config.yaml
num_hidden_layers: 10
n_experts: 256
router_cosine_scale: 20.0
init_std_up: 0.0625
init_std_down: 0.0625
beta1: 0.9
decay_fraction: 1.0
doc_mask: true
dataset: "wikipedia_en"
Below are experts of layer 3 (counted from 0) of a mixture-of-experts language model. Rows are named gate (a neuron's input weights, with its number), up (a neuron's input weights, with its number), down (a neuron's output weights, with its number) and show model dimensions 0-191. Each number is 128 + 24 x the weight over its row's rms, rounded and kept within 0 to 255. Numbers have three digits each.
Before each expert's rows: "gets" lists some tokens that make up at least twice as much of what it gets as of all text. This comes from a sample of Wikipedia text that the model never trained on. Tokens count by the router's weight.

# expert 204
gets: ")", ":", "er", " MF", "or", "i"
gate0:137108105122183157079143141157159111136125137117139111104150107131124163092099134107144126105165094155100104128140122105121125146141134192120094139109159180110121108087134084126136114131103125090117126149158124136074118115129134115134156142145151163077147143116156103140094144143086149157148104100054140142159179142166127128129104147138083141147147090133134103133126150136101147103090115095142128138121097108143138130127091130138112074120102155096123128130132120111143132126123154146102117135192115147155093150148118101163150124155142161136100117152140160113138161108085114123
up0:102107109107144096142068129160125139103143157131113102176128109117144136123142141086140102130143103128124144139124131152119137123112140120113156157129129127106124141123137148096158128114118116166113135117131146085119126178146136116106119178061165103110145126130147139089161141137118171109099152125156131128082106125149122139121117075127134149130105131068097111134135129102125127121098097154092182106163123150108101114096103127107107137159159108127164066104176111128117173118166133139124122179140149131102121133136111080124088062133166138110168125116163138126116098132103157108
down0:205091090123095146091111129150162160150120094169107133149129123094128134110116125164154110161159125147140139148081143108149092099162072117125141140154091128113127090119119093105111103172133093141105143135191105067136144120145124090136115131140119127158168162145119141174129159125096174119106103114079111098133082134115123100132130077141122153137106114117130124114175114095079096126114143118114151115142110157137131162129113141128109132145110120145154140137145135109122105129100140125096123119121168117129114126116112185102117125096115148102150150139109117131136098113125163115

# expert 186
gets: ",", "),", " he", "-", "',", " including"
gate0:151137116112164121125160076111133107104141147176162119136122101111154121105115126140167119137143079139083118110131123133117111131136139149097161136122154187097118097100132108121127120144105136111133154159132127128098123120142151142087143135155123169100135156103141059138110093140130147181148127109098146104137182116142119116152127153169083116148186095129142100143116151138127135094078105074147155127149093117149121123125105111166104093158111135121168093089130103113116149129141124146111121138145120151168115144181120132166105101168139180128101114160139130100142132126099142121
up0:106132123127151102129085129153150166149149156153124097138093144112125148146193126116133100110144083120139147159139139119104152132127135126087168154086109163152140153100095131086147126136152115135084115132123186082125126142112118115120129198063109131152147095160131101111135141160079172117136131124156102155127102147148142140103141129150106128132116118097085094136110157097109136175167155161116197097123125156108117131109119118119120122147157154163138103111152144133140146122154113129126105149143142123124132126126122087143166063153145123092120151116130096149126116117146112121
down0:162105136086136129094123119166154130133101115096135152122141106092115122130146166149130102167141130127150103126123127121114137119164126123120143108169077177097144116137107167126153147128106112156126118095174117092058115079166134081150125118149165119133125109136146108143120144141099189152102102155156135084168136177127119112150121128154096143121056148114099110104184140106079103161139135107125136128149144153164114148144122085129096119155102101162152140112132145137129124105110107116099104142137153164086136136147096128129155148105123126115146161118112140143132130153117135114

# expert 130
gets: "-", "S", "el", " /", " mi", "ul"
gate0:108132125118160132095118113143129145094151130116144100122085097129154141093095123105137124121123091151109150117098154126134106111137142161126123133120115163096131092097163091159113120169122163115122095164144098140095115109117144135118158135142157128114112154110109074120118173142134179145098124092077113149149162142131115117095105158129089134112117102124138130101120195130120125113092104109153127150147079106152121098148094136131126117106102152115150112109099146142169163134128172138122089144153117150160102119152090122142137123194120164122084127149121174099139177105085142133
up0:085130165104136138181109133178141145145129165168107112108135096113145142115141164111171106159145109130160122136152118121113114138156148104087119126125108131090129107114149114128166127124116120181136119131114096083123112148152117140114105149106145107110140109141155113074157137138092150123135149083160122114108131156127148131152136098149120121147074108083093087178118192128126101151149139146114154078142151146100088092097109103122110129170149128152147088107167120117106157111133109122138128172131141131141120097097105098120105076136143118091110161124125179123127132105121143128
down0:172140118106107149107102118153143176167082116126104093143124142100106125107089134160112092133120147115151110106110131127087106086143127099129138103136122113113133127129137145115170117167125105146091109115157123104105150088183164083140116082128108117164090157150148102148117150145115116151095116162113088116142118149141113136146115126159114145133106143141122121085156159116109123133112100103118167164098130169159107171145102141095129157146063114123166144125136133099141103121130108133103124108141145114143112102160093171096136171081130122153140167141149148117175128138113164108

# expert 129
gets: " by", " ", "-", " as", "a", "er"
gate0:117125112117165144087159119144138156095116165113188081127118105103168142119125119118141129138139110174084101125117109106149102145116140152144121127142098162122107114066145097122113134127123181139116123154135145130113096129151137123123166156161124176108148155151121095139088163107097149117122115107088103110131191152116083158110143148149112135132159122104118133124115133169107146116109121104132155148143067096176148097140099150155130124147106150107132133105175110098113166132116138152122104135136113131121104145127100106136157135156121186152124127167128178108139164122094135164
up0:118088152092121121124101125148163122110148151185109118151131127144127106134145134093142129161136106125126165140141118134136130138144137134115142114106105113096152139123114143140158153123105107147107122124114171121136116168112108113110107154101167090110160157126109141083163134147104167126137155134186109158143108166167134116130143072109117125141087123086109129120128180118139115128103110158096119113141111157086076148084100083096104152121158113142159060134126133105129145103144129123120101153147153153148169156117099115150120071138191149090122162128160144115144115122120090124
down0:172087122161104103092112136137159138152061121157104097169158109104144130120118132159129109144131136100144121149117117131122158128123126127091125138139094110138160143117111134137162140146115088129112131155166151081092118081136166105132123137180121102146120136110122111120122080114098145167135087141136119134146107138131099117139119142168097132160092152139139140114201146087106123108126114097111153145131135121141146185162083120171107123146147101142166123122129161147136146128103126107070117120116168163150119091148133175078143156090100132117098143129124141124125123138116158158

# expert 12
gets: " |", ";", ");", " Francisco", "ati", " Johnson"
gate0:108119119118178166097152117114135156113161151155173096121136132113138150098118121116166113124095114132063097105114154109122092170139127152145131131118110177110120105077156093126123144153149151095141122150123129125121102135091130127114193087128139127104147153118099087121094141132113138158170113116094143101154180159110087142118134153151133084124144136115134145127148143162147145098087118105133131154129106085151102116140087134152124127138115163111156105148161118083137141142108114143120099146144112120164107117146125131136109123179126176144136128183123174105140164106090124140
up0:109119108101153114154099127126140126125136145171124126148126097126149140111141092111152151139156094145119160172134102113097107087113138111113127131137114141124139128123136124106187122131107114139120120134113148103124092156155113117137128223111143134105087124136134116126148149136142143098124161131187115111112102138144163169105164063126091163130114093112108129150141140101140118147127114135118176091137110174088138124143119090088108121113116109169158105117147126135079157114109130126131104156101111132132150126090101104142134055135177149064126123104160090125152132133133122106
down0:120104107087127135096130121154104152159055085125086109117138130085142100110126140175171103129163112111165116117110126105108154129135117144125157124169118148079137103156098121133173129135127102147087101117180139076062145087154127070126155131137110130144146134092128114150103171139122130136114106112108150126112142086126131115129135150162104175144121178128115140123125137099057128101093131119126154111105129118165144140128141098125086158131096125137141135130126123130131115119110097112103087134133132133119130130172081161094129120120128131143135159129117155162146139111103153121

# expert 214
gets: " in", "an", "on", "ang", "ag", " as"
gate0:128122096114154149089149110124145157128161156137162109089122110143123171099108117130150118113136096156070103112115137116134102130140141160121133145089121174079117094094160104149131121131090154119125121155132116123105118108165133125133152092134143174081146163105117075165113140150111154153139118091084105100150183152132126144128148158138108119134137094087148150129136143139142144121100099120145133122135104101159121126132102114139112107135087134106147111117137109084148138149132162165107112145134125150147115138152099152134152106185139187158115118172134159103119171112057136124
up0:108118114126159102126103106159135113125137149158151054129133139120096126132139130128177130119121091147129144164148117098142140104131137121140163162141115146094135138128119129105157133114130121165111121158115150072135096112139139118123139155135141096112104117120167108112147136133097164112135141099192112104103090134131146122106135092152101152118111113099111102140118199143130113175174149180107165099149127136098141120103102106100113152142129157111160083104176149130093120103142093108113145154120139153144115126141109116132088074148162166063105153103149085144129127119126136136
down0:156091113136125150135100158158104141174104084149086115139146118097097124135104144173111109164164146155160126112166144112132133141143141157100121124166105156130143139115126110098146123137132092139127121138161091101140078075135133161119115114151119104126151129085152134153157129126123169123136106138121106116105104145113138103096117122179114180179131127122149122091159149129097099132104126086088139118096133148148178136170131157152107122170104112168093114094118132137144119114077146121101106101139144136136086111152091151129145123092133140137139123147183135103136111133083093104

# expert 102
gets: "k", "end", "l", "st", "and", " year"
gate0:101135113107174163113140116140149111132119116101148110111153130148126144102130117121157141132135073101084101112124111094123092160118150162137139150128133184106122112095150071147131107169096145108119127146140129139112117106137149123125159142176156134092157188112130113151110131155149126157134088126067128157139168167142115154109122152142074131141164080132128119139118162160145124111103110125140155152143086108142119135119107111120123110168112157122146104097145110103155147125129175126094105159164124137132128136143091107148130107154128203159129100171124161129139159111108100134
up0:115154109114111116158101143162127138141115121170140102126171121121104126137161140135138150123138108151143148174158132139134144139145157097136140159114120124114133091098115122125149133105142115127109149140141166081118076171167105133122106161085169102134126086143154121113150163170094171087142138122152109123140113161146120145079138113133112148143086118087130136151137134083111119172126093159125154090123137190093102125136121060125076139145134153137139077117166127130093146107140083157135117161135134149109130122121115072165114074134131147102127134138135149112125108146129131108
down0:149105153138127128102109129142113150137065101162107138141175107112145114121120122154127137165175137137144140159124134130152123140168129148096146136153051116098107097071094111106149132174112106149108160127165120077104092081171126090156133112160119117167114152158137123121132121158102145122108090135110126115152116122122087124129133132143122173157088160119101100091183145105096142124113119145121136112133155127131121144177151095134080137146108128126167135152137146124129139112089155124114079090126154141160129138168141152109122132083146121114154138135125124112133154136157144097

# expert 174
gets: ",", "),", "\",", " Bay", " Winter", "..."
gate0:120144111111166164078154131130135160105111139151180144102154117106112137074113106130146130121103104112102126108129129082109102129140142161114136162126139187122098105102145110127127137140104168109127102126128126131105093138150115131145155108156122161112154125122116084148121151130112134135175133102080131093153156135134146124130116164163073117132142121123130104141130137143139140127109133079128135137112108105155118115149067144129102106143094135104143112119128108093151151122124147145109115161131123150177090140146110122150101095192135177154106135196147168116116156099052121127
up0:133157123101137118147087105155147134115129146157127126121101124121172121139112150076153079150157135135128130128149142117103122152139142104134148084138108118096132115118125140133147143144139123154117156127117139093117077136152095120107070168106163097154124136122146081101143135146120161100155160114177138137127110158131137135118138055139103124126098112099079094117124157081137116184093161128128159104107114161113101143111122061084076156151170121155136073119134136110114147128121116123123151150101147160099149136145108123128107097140174155099113131147131142138133123091119153124
down0:153086112125149127085090112149122139168093087115124117110146109102138093114140136150169101149160111165133153146096151140133123117146099166118148125137129160094184109094127142092154120150147072138116167086138145135136144121159126097103120118106102121190142164164179128167121121113091138144118117135131084117150097124109144122124128109157129145164104176136140132083156115115110100118142129126141113134099158145162156127135109128151090136185097127131124113117128120158108105144074118132139085118127190141121131116179129124134142109091119132109182143118129149147120121163149119125

# expert 35
gets: " of", "'s", ":", " International", "ed", "|---|---|---|---|"
gate0:122122118124167162112139101099130147115147152172165127097134108117110129109112151178158135099120103150078098162117118117132113137125129150147154140128155177088112120116139100129112112138124128141135142118132149156088100119098109130117171138129155162103117150128113078157084123148160158134129116113093140103127158161160118139102123146141097134131152107127140143123128123166153137131074097102134142128100073103152128112114070118164110089107120150093146094141142121070147140153140123178125096180125132106129107127161092135149133094190148173123106154161122137103136164112118124097
up0:073107138102133096150087114163122127127136168172123115148127127117141113135154136129158104124159118123123160140126144111084116111117129113133145145142144167095140138132099148111146134121135079135109111117119140103125089142151144124123119175100153128148134120144140150127157126151118130129158137121208131126111092167159142154109144070140130125131113134097108135155144144098117092162128148151103193097121122178095081144080127077088079140128157140151144089113147108157104153106116120133146112184133123146124134128110115111140090067128175153107128183120131125129166135128139132108
down0:126103128128119146076109126139117132132105104118101105133157107118159121142115139182141084137167107082164131143139107090113108100156128118111158135122091127137133134105136115118139147143112070157136141122177137128130102104173149116138094155128083140149164153128155126145092108150116130126136107154145106114141083166112131108120158104212094153137110123121152122081162119085103092119138133088115123139112109129160088167154103117152117130184100109181156156135117133111121152117095138113110080100123168111146113108135131139108168152093133154136161139124124123107143099147120104127

# expert 251
gets: ":", " M", "b", "ib", "m", "ab"
gate0:128131105152168140079133140128139160112148131181166094106095105103110151104123124117143113092126110140085100120115139135101091138139123150138128091105134176095121116088142104121134117161105155101121115162130133121104103111110127118123198131133150147106112113095102088139117158128104169126113096104081132167134170159153118119113151146143131095156125111137150117119134146128143157108090092123135133130131085112169133122116097095153120103104067146113150117109130098071127131120089153131105126154134098124167096131119117121155150129156140183112107129183134144116153186121095137132
up0:132126099105136130150087129174120170110138137162095107148137120098145124116139151110149105147138095147131164134153110129123109130114136095103169144121120149111127145165134131108138113125090113151118116125148112123133075150123124110101104172081162102129124112128139130103134129147114134104154136116210099110146138136143140147118140084103122150113124099085077124130116134110110135146087134089099164106135136160106111140087103096113101161160144123182139069111122153145116171110124147119101112197134157131140107135129115112128071063140153140097159139123142133138129087123082143130
down0:102121127140119108107095115134114143146098127108104075089191126107113147126135125156117102163132132127136126143104134160111155106151129115110158130133088120151135109146117124125150128139090092122157157117188116084105134093161146105118126102131065143169124117104120133151148130143130167152110118145155121115142120142131104135131111129178124190126076115155115098086163095092076113106109120121139125126123102170163122177126114131129097161157084092163130136119115139107137159119129124115116093100158142106147105080141143139125137130078153124136183117109141170126156105157108137155

# expert 111
gets: "-", ".", " the", "–", " War", " Mar"
gate0:089117146115165146107162130133141145101138134136152083131147121142132142121124142102149124094136090149074130125108159144161116178115142134136140122129130171088093109068152092131105140138084164071140119151137138126083109142150134132138173131142156141093137157109119122125124134129116165165114121102095133122134183149140109115115125147140143120145137097135136133145143149150150140109086117115120138143126115073132117087125120136158091110145092126072170107130147120088157144147157146162093108147176095131136127159126097133128126120170115171126133122184153159097121158095077108116
up0:073142115129120123123075120126111129110154132126091093113126144113138149113146146100126130138171092152124161140126153135115159132138128143092146139099105123103125154097130149131145095094117103137107106168117128110147077133125148116103134180093146073147157127161159146111155140152094152140128153110184136122126123150127120125106132077148113145130145131065107116130145132084163095134114111166128167096160127124129126108152136079117113149164131140176112098136192130142131167097127119118143146172104131112141113150116090089128125069128139127069124169142133126151114113095113101109
down0:096097101128116142085120159142111149171107127107105111154161100063102134101111128124137130136125132133132130124112145149158112118149112106114130115110142122123148090119115150120179097166116061154133097124178147096133115068131149116149111110149155099157128119117137103149089133148122141147079123153147094130145084152133125135121132167174114154158106160139124123127175117055092129125120154105151142126109147149162148159150112109122117162166132111122157164129141131114152112096104140127086124079119154148132054151164144155109142115100146098125140122143125157128106137115127143114

# expert 39
gets: " |", ";", " —;", "itions", "ulations", " votes"
gate0:139131126131172130099132114134159137126163154152166086153147079111104154097125145114152133101105127119087139116115148130117112156147137160128113157105123164094101118101137105126145140161126154100120138150128129125119128102150132124125150128149124131106133150118106105135119130147127185156168123121049094114120154162136095145126116171125113093117157123118132143157120145171149130105083095110171119139125075118137136118144096144153120134135120177090134131107142091067106160145147171150102113139170119129123114143166129129108189091166142144160124110198158129110141133106095148119
up0:100125118129111116137087099154138127131126155155126106132126161112142140121119145098148120114144119134153154164148106149115150145110138107130149130125121122115117127120129158105139128140092099169093095137127119118104089174124116128119132199098127105090151154138129105086151145159113165113134165112171129140141098138153127148094174049151122149135083102085122116130102154107114134155105136140113176104151121141118089138089145107103075088169129113182137083096159141132133150098116097119130123157117123139127132116176120105124072077154164130097148170105129131126150145129129129112
down0:169098156124122148094118119158115124128109109126093122121150128089110137142125117138137092159191126193126162136095134140114149117163134128126141109126118087129141143095082143128157127136144112097123115130179097085084099093135145123133122150116122125138130131124140129179129134160086143129107151160134106120153102135116109130143132086148119163157113190129143119095140139091073118118143127107098174126116127139163153182123096099123110121154118116148167122138128134097129160119098097086079085087134133105123117106176110141125159113103121135153182148138125153143090118116146152098

# expert 53
gets: ".", " States", "ent", " British", " International", "ian"
gate0:135149142123177159091144128103155148120143142143140088103145094103117146111105126132178093134116081139079124115118116108128099160117138184115144162150145143080129107092139121119142125144104151137146121143156128107095120094141140129134177172142135167083150119121123086145118123140106129145126152093084113124162186153148114136131122142156101130114164088099140131120148178132146145101084104098126152127133095105157093133126082150162105113136114139107144105107127156104137128131143139136087103160139133131154105120155120128176122126140112173165103107160161149124128165127061122127
up0:090139127105119122157085122186155136120162155131140106125148097113144139127162165123139125118182109140130145137141161122124143107144148133141135128121093119089152136129131108112165121121136100153112135134122149102128113179151121082128118165099166139116131120126168127114137160130091155103134143124185109120099118134152134154106138082132107137130121101097125106129133168124096128144155128126115155084138126159118098098108108087112108126147135152197175055120174160140099147115173113136147135173164153147133140127116103111124088072122166169087140158096137133127129116134159121119
down0:151105102074109111139124143141154120189111117138105128113142122099113159132127161141120111133131134127117150128130145151141144122127160163094128130144110116102118115105100138123148105166126117158123147141153125121095115108160128117133101111115116121155091120131134092154136145131151148155102086166128087108155134164126116098103126145184082171123095142146133095072174125085069096130099138084103156144118124129127140152149137122120119119096110093165168128142164154139143118094082144115055105125136159135131100115147089166108136145057129129108138160121132149090127144121114154106

# expert 199
gets: " D", ".", ":", " the", "all", "L"
gate0:126144100085166169095131133146124139107143149173156102130148103125115118107133150124141147110100065120103122119116131133114120147153112131118113129167129179107146105108143079144140119154096160114127118160149152143104115108133131143143172116171164172113119124115129086125107149117124149166138099146086102136148168128144092138117145142138099115152164119136144143156117159187102135137110110099116145125107035095153143109141097123153135110121068131098162090121127141087121174132121129145120110138184115115151136125129123130147132098181152164126134112139157137108153163107125124116
up0:140157126117118077119103141142137156143105167182111102106152127140178116123147142098151110129161126145152140163149131137081145149141145118114177138109147128113123121125146146115153110142097090151120123140168151092144138161102083114088120150082167105110127147139110120110133139136117162144147127124150121112098134158140125169108112098141090130120121128082115124164147169118108084177108122133098139101169134144113097131130114121120102111169162150208184106143150148141101152153115088117144146143127116139148151127125116127141111088165128178093108161127161111131132144091122129090
down0:153114105116085158126115140157140143174085088098094133130172129086112112118119117147153095113146115112121148133093128103125157132145119152086125138175080123143119101085082124094138115160114088130111102145157138113098116126121108087149106141126108117163147154139105116124103137121090130115136112134111103115133124181145096108152128140193111167120079163149109107095161108097102090086137133160120142135150128163166109138142142157184111133128127112126159155130132086121141125108088116107116104098156142112129114094139104166115136143083145110111149130107127157101130142141167169139

# expert 23
gets: " of", " may", " for", " served", " using", "OL"
gate0:110117098127164146089131131133139153106140139131156113134145120140106130114123113129163147126117113172071096126085140127136112157140135146141131144142133163083124089075155099123115106143133145105122142169147149143080105101137122126134154116141132158117127159110139082134130145111126154141146102113053126124152131146171135141130109144136109104147171113125143118132120133127163126127070081086160132137170107085121105098135100130166116121133099160099173119118145115095139142131127145156113092151180120141161116131161118143155121074166111139101105110150153162106171169092088121096
up0:114140123107140113152078140157138139112152140142105120146114160132129154124125124082140144130133094144152142150140108123095117092074154119093168143123094179125119124138146130136168087126105129135112112132114137085129078145152135114117109159109160103125131099100165113148131130131129165116150149124173111110120079158139143176124103084130121161121101104070093086116158165109135129128124133159106180126160079170110081114115096094094105141120147154173128095097153138141156163112133164146100124157130136139112112119114114118136141090140171165084113147136107115141123108140103144121
down0:137105137092113117120090110143158168139111085122116117144193135095137129098147121161149106142155182132145122112120143075120157088174141123105168126108125127159145094114136116132118133166141106129115159101139130099107146091152153132130131123131128107188151120087136112139117109114098173136109124138123115111127087131141117126095134161155085144128124175163113115103182144091062105149122162113090140123105136138131150135157099149142110157194107127167136121127130128090123122133123131120106080085130180110128094105161135139112126138128121106134138112107166149099135166141112124109

# expert 187
gets: " in", " In", "0", "In", " their", " Final"
gate0:142121108139178117092136128141140136092141111140176069138110114138128142124095147127149138137131096164092108126075132108099107169109144151115117140113125176103126102088147101164144122117117152093128127153119156122070111103123140149128174127130136139090112167095095088128092151090134163147138122130073148108134181128167140140135141157152123119137142107119132146164115152145109122107088123089152132134156110099124137128126108111127118096131100123089155105096132116078142159134137151133109130167150121140146107139148102131128164104171128178119113140160124166074147166106087131136
up0:133098138129131132162102134146124101108115148171102106118151135114162127140139117108145109118172114130114152140157073099105125091129124114130140110140157130117139149136127128108159112117123098136124139107136155112116117153127107094115095190085156125132135095137160148123153127151096150114124134116154077139120110150138148127096115087128117143104117118058100116127140171094156102166105138144073189116131130161108078167126127093142095167155169154172149075117177106129118108107159135137134118148151149134112124150118105097112135066126164125101113124133158120160080133128124151112
down0:163072149156129110096118145142126172172080103139130103120156100099127149105103123174099136151171138123146106112115124127129133118180139137109154119115146175120119111124131163091160137128093087146133141119147143084072109072131127075135146133112110097145164139132144116140138143125115141118126118132096111119119107142127140104119126150135106158157073142139151149098118145094076106092154151130123138169081129101151084135103136108145102135188142141155172114129152128124136106138097127134095106100181174142163099105131129156106118114124152118128130108123102123129132125169149156143

# expert 97
gets: " with", "ans", "er", " country", "is", "s"
gate0:124116088140172148087135110145128134101115127145159126129133123111112124082123126119166144146091072122080125133129127092104105160112130161107158153117136161143110114073133111099125091150105147102146135142145135123101102115134113117114170149127138156132127109122114082145100125158138188135155130099066136115159197164159107133142102173133103111151171114125110118143137129151130122114081118089134136150128110102127127098122070129161110132127126164103147130118132094095159138129123140143092110163138104171148113148130117116136142085155138184143135116169136149126150122093083106118
up0:133148109081154131146093143161143110134130140147110075127125146091126139141180127101154135133162084129123131186132114128125148135123151120120161114134116158126119117081128119096135137091131125135112089110098134091093082137173111091124095165102153131102146122126160114118135148152087156084128122113143128107117131175164144141091132060146133133111093128087080107134114147113127101130128102139128147096139096173115108137097133140098095152144154144157140105108147115125107191096149131135100108132147133145103109098146144103121131075133182156121115151128171101116147095108118136130
down0:156116119108110138081100132152124132164084130113111157128129140076162140090178156133162104135161153112143138135067139094136145115122069154113138158150114118128129115110106078129138115120125086126110131140171150086084108068169104116148112114138141140128127110115153126154131098119120175152099105158159121122139104164128110103127138139174110142146115135135129108119152147103113104123130100141127085123135119137124129164164131122143075131184108085143126099130122147127118138115109130083147078139148149114136143107169135160155161146093101130067158088135144120135125119138117149112